Experts of a small language model.
Size: 8 layers, width 768, vocabulary 16384, 239M parameters.
Training: a variant of Muon for the experts, 667M tokens, 5087 steps.
Below are experts of layer 5 (counted from 0) of a mixture-of-experts language model. Rows are named router (the router's row for the expert), gate (a neuron's input weights, with its number), up (a neuron's input weights, with its number) and show model dimensions 192-287. Each number is 50 + 12 x the weight over its row's rms, rounded and kept within 0 to 99.
After each expert's rows: a language model's description of what the expert responds to. This comes from a sample of Wikipedia text that the model never trained on.

# expert 0
router:49 56 63 44 66 59 48 38 32 54 91 49 43 35 54 55 40 51 52 51 59 72 57 48 19 47 57 45 70 46 56 49 47 48 52 50 40 99 50 50 47 70 52 49 52 45 51 46 49 55 48 47 44 47 46 63 49 47 60 50 50 55 46 25 61 59 58 57 47 40 64 50 53 80 46 47 56 72 74 40 63 45 50 46 54 49 44 42 46 32 55 60 64 46 36 56
gate0:70 43 33 49 57 40 27 53 45 40 34 60 69 47 42 46 71 43 46 41 63 50 50 30 58 64 37 56 49 66 52 49 68 71 41 55 55 33 45 49 51 55 31 57 37 45 46 50 40 34 49 32 47 42 63 58 47 39 49 62 63 31 47 41 57 40 71 51 47 55 47 73 21 26 27 73 58 52 54 42 63 55 55 51 50 34 36 54 47 43 33 40 24 62 41 28
up0:64 51 60 72 62 70 56 59 53 36 49 56 41 36 41 59 45 45 24 41 54 52 57 39 39 42 30 32 37 43 59 53 57 49 62 65 58 47 58 47 67 67 55 58 50 56 78 59 51 52 53 65 50 33 45 49 30 64 47 49 29 52 42 55 54 47 53 49 42 72 47 55 42 25 63 60 30 59 29 27 50 42 73 61 46 53 40 42 53 44 54 51 86 64 54 24
It responds to: First or inner pieces of capitalized names and rare words, plus single digits and letters in tables, such as Ab, Cor, Inverness.

# expert 2
router:42 51 49 35 67 55 56 29 41 60 40 66 51 48 50 50 38 64 37 34 54 44 62 55 54 42 50 36 62 45 45 67 39 49 49 62 19 45 72 39 37 68 59 64 59 37 58 57 64 44 70 49 28 26 70 74 53 63 48 44 64 51 40 28 60 58 67 56 69 42 71 37 47 46 49 40 67 63 29 37 67 32 37 53 40 40 24 53 52 36 86 40 64 61 75 50
gate0:83 38 57 91 62 53 46 42 44 47 64 59 48 39 76 41 59 44 65 61 46 45 48 57 40 56 50 46 45 46 45 30 43 43 48 71 47 53 47 49 31 66 43 63 68 48 61 35 45 60 55 58 49 72 62 39 33 29 43 52 62 77 55 66 53 58 24 53 51 52 64 40 63 60 58 49 50 62 48 57 51 47 71 55 55 57 49 63 34 38 19 36 50 33 46 59
up0:43 35 41 70 59 56 40 56 42 42 36 46 30 40 50 67 51 60 66 60 48 46 37 58 37 48 51 39 52 44 29 43 69 34 52 40 61 44 36 64 37 54 47 59 52 37 83 32 39 43 36 62 62 67 56 52 51 47 57 56 41 53 45 65 75 30 54 26 52 52 51 51 35 56 59 54 41 46 59 55 56 44 76 46 50 64 62 49 36 47 48 39 45 47 43 33
It responds to: Word-starting modifiers and prefixes (New, sub, non, Old, relief) and lone zeros or commas in sports and score tables.

# expert 3
router:68 58 61 56 49 40 44 53 50 57 33 34 44 57 32 63 31 65 42 62 71 44 60 45 61 46 59 37 50 45 61 65 57 40 63 62 46 52 57 48 55 42 50 51 36 38 74 59 48 59 63 57 52 24 75 64 60 74 58 42 48 57 52 32 41 60 45 57 68 31 68 33 62 43 31 46 61 68 47 75 52 46 46 36 37 53 15 66 34 50 67 69 58 58 70 56
gate0:72 50 52 80 39 47 58 53 31 52 52 42 64 30 57 47 49 61 40 31 27 40 53 57 37 45 12 29 64 44 55 48 47 62 53 68 49 41 50 72 23 25 28 45 36 27 59 64 39 20 60 46 57 48 50 40 23 27 54 42 49 48 70 38 46 46 63 49 51 72 83 41 46 54 73 29 45 33 48 51 53 47 61 61 48 48 36 65 36 51 72 30 38 40 60 75
up0:52 53 36 55 67 49 53 72 50 66 27 58 47 50 31 56 37 37 39 34 54 43 49 58 60 64 63 30 49 43 64 44 61 56 43 32 67 29 61 27 50 38 53 64 36 39 64 40 57 50 55 51 60 52 57 68 46 38 40 57 39 37 52 22 38 46 54 58 60 53 59 62 52 49 54 36 44 39 70 61 57 47 73 51 38 62 57 71 48 65 60 59 59 60 56 57
It responds to: Adjectives and adverbs before nouns (high, strong, often), year prefixes like 201 or 200, and numbers in statistics tables.

# expert 4
router:59 49 40 91 30 46 46 38 37 47 44 43 44 50 51 52 48 40 42 62 37 50 33 54 51 38 52 58 41 51 59 65 24 43 43 32 64 20 56 49 56 72 59 39 32 48 57 52 54 35 60 42 66 47 38 27 42 28 32 55 46 69 69 59 25 38 50 56 55 42 55 43 48 58 41 59 42 43 73 66 58 51 38 41 51 41 53 50 56 47 38 47 23 36 55 51
gate0:43 34 50 53 75 38 62 41 44 76 57 32 60 64 36 39 31 48 55 59 45 56 56 66 52 67 39 64 44 54 68 41 49 53 24 48 38 46 50 57 41 34 45 40 35 51 47 40 45 54 48 58 42 39 66 52 61 58 42 54 59 37 35 59 41 47 50 52 55 67 69 53 53 59 48 51 67 62 52 42 54 40 45 34 44 54 49 57 37 32 33 45 52 47 18 53
up0:45 48 42 56 59 41 34 63 44 59 49 39 87 49 52 55 50 65 50 36 36 38 51 53 31 37 63 60 45 53 50 57 43 45 40 53 38 46 34 35 49 55 49 57 60 09 59 61 65 54 41 51 63 55 53 35 40 66 56 41 58 63 51 69 47 52 64 55 65 46 37 39 52 60 54 36 47 43 29 44 42 44 32 35 55 59 59 58 58 46 51 26 51 59 07 63
It responds to: Commas, periods, pipes, opening brackets before units, and clause-linking words like however, which, whom, as, was.

# expert 7
router:41 51 44 24 52 37 46 90 68 41 51 45 51 48 48 40 54 44 50 54 52 30 48 46 61 57 44 41 27 45 48 40 46 57 32 62 65 32 31 49 83 29 49 47 57 55 44 72 69 54 49 66 58 65 20 46 45 66 32 50 51 41 61 60 59 54 19 46 53 55 08 58 48 43 59 60 42 30 38 39 24 62 59 58 51 45 89 49 54 50 21 28 53 51 57 52
gate0:53 50 71 55 64 51 52 71 66 34 39 53 46 39 70 43 43 38 48 34 65 44 33 50 45 63 26 25 58 52 52 29 37 59 46 63 68 50 57 31 36 62 44 70 70 45 60 29 42 52 42 49 51 58 64 43 24 53 51 46 35 37 46 55 46 50 27 33 51 71 31 68 45 46 50 52 61 70 66 65 65 52 51 47 49 32 39 42 55 42 50 79 49 53 63 47
up0:49 52 62 48 55 55 44 59 49 22 49 49 34 79 49 36 43 47 68 38 62 62 41 40 65 59 57 58 51 51 61 52 56 48 43 49 69 40 58 50 39 55 36 70 62 51 54 57 34 58 51 52 74 47 69 47 64 53 50 44 58 49 47 36 40 53 60 51 45 58 60 34 53 46 56 37 65 78 67 50 51 43 68 72 67 43 59 66 66 82 72 42 61 49 61 49
It responds to: Paragraph and line breaks after sentences, commas after introductory phrases like In 2023, list dashes, and that after verbs.

# expert 1
router:50 50 49 52 61 35 44 39 51 71 57 67 40 41 45 31 53 42 48 48 57 35 61 55 59 47 58 41 49 63 45 56 49 41 45 66 25 70 69 60 46 60 42 61 63 31 54 40 41 40 51 58 54 31 65 63 55 86 43 44 67 40 33 34 30 67 51 38 71 54 88 43 46 41 48 57 40 36 41 49 50 36 49 55 59 45 31 47 34 66 53 60 60 64 44 43
gate0:64 41 62 58 41 48 62 63 44 51 50 33 49 54 49 74 66 46 49 38 51 52 56 38 45 57 55 37 53 50 46 48 29 46 43 59 68 73 47 56 66 64 44 46 40 60 74 65 47 46 39 54 39 56 51 50 62 49 38 38 40 72 33 49 65 62 40 54 17 52 25 55 54 59 42 62 52 53 49 63 44 57 58 44 64 46 64 54 62 55 45 44 47 35 53 52
up0:55 55 42 58 41 65 58 60 38 58 53 45 46 52 23 60 53 47 32 51 67 50 52 39 42 44 68 50 44 60 49 76 49 57 59 61 59 48 49 46 60 69 59 42 28 42 37 49 56 39 61 46 37 45 63 48 79 35 50 35 51 40 35 46 76 69 39 40 37 24 40 63 62 52 42 55 36 43 49 71 63 39 41 35 63 44 50 34 58 63 62 58 48 52 62 43
It responds to: Final pieces that complete a word or name, like s, glass, basketball, and small numbers or symbols ending table cells or coordinates.

# expert 6
router:38 46 50 73 58 51 53 30 53 56 55 30 38 40 34 63 57 61 43 39 43 67 50 52 53 41 48 67 52 41 43 42 67 33 64 45 72 33 62 39 42 42 56 62 59 43 64 62 51 60 54 39 62 63 54 31 33 24 32 48 70 50 67 63 33 62 50 34 33 59 56 55 48 45 32 52 36 06 30 45 63 61 59 42 45 36 50 52 61 57 24 53 32 40 48 62
gate0:41 65 38 45 70 59 66 28 34 60 40 84 54 45 52 61 19 55 60 53 45 45 55 35 43 57 34 41 64 56 47 66 55 49 54 29 37 32 56 67 84 38 50 58 47 35 67 25 39 39 54 80 45 29 33 53 37 36 73 58 55 41 57 42 41 44 41 45 35 50 37 44 51 55 62 58 49 48 51 51 62 55 42 54 69 34 58 42 42 73 55 72 48 42 54 52
up0:53 56 65 55 63 35 78 40 65 39 45 24 33 74 40 52 25 59 57 40 48 81 43 36 48 49 37 49 55 42 52 61 52 56 52 54 51 58 36 73 67 59 62 52 37 44 55 39 66 52 67 43 59 45 59 52 31 28 51 52 59 41 66 67 46 69 32 37 33 61 41 65 56 46 63 43 41 48 47 45 43 35 39 49 55 61 26 32 64 56 44 70 60 39 25 50
It responds to: Prepositions, articles and joiners (of, in, near, along, the) and bracket or hyphen joiners inside names, like CPI(M), Red-capped.

# expert 5
router:54 42 50 40 24 66 54 40 42 45 34 55 40 49 42 59 72 55 32 56 55 36 52 35 71 58 61 46 44 59 61 46 71 50 48 70 57 60 49 66 52 53 62 61 49 64 41 66 45 71 63 52 33 39 73 55 57 37 39 39 35 42 36 48 44 60 38 50 61 50 24 43 63 42 46 57 52 64 25 39 67 35 35 61 64 54 33 52 37 59 53 40 65 67 80 34
gate0:57 42 53 43 43 49 56 61 52 42 65 43 47 44 62 43 57 38 53 54 43 73 40 29 39 53 43 44 57 48 61 44 40 51 40 46 29 40 66 37 58 39 43 43 53 38 66 37 56 50 34 31 72 26 52 30 48 65 58 36 45 59 65 27 45 44 55 55 47 69 89 55 68 30 58 65 58 27 27 51 67 47 49 64 39 40 55 67 43 35 44 40 64 66 20 43
up0:49 53 36 41 50 56 57 42 52 52 36 58 51 56 29 72 45 58 42 68 44 45 67 43 55 43 66 35 35 74 53 40 41 67 64 56 54 58 35 73 45 58 32 60 44 57 56 77 50 70 59 67 40 68 61 53 59 32 52 59 57 35 41 73 58 63 33 48 47 33 42 46 48 54 33 43 63 49 65 48 43 48 74 41 62 67 66 38 67 63 53 61 45 34 52 59
It responds to: Numerals followed by space in tables and records, like 18–2 and 4, plus given names and titles like Richard, President.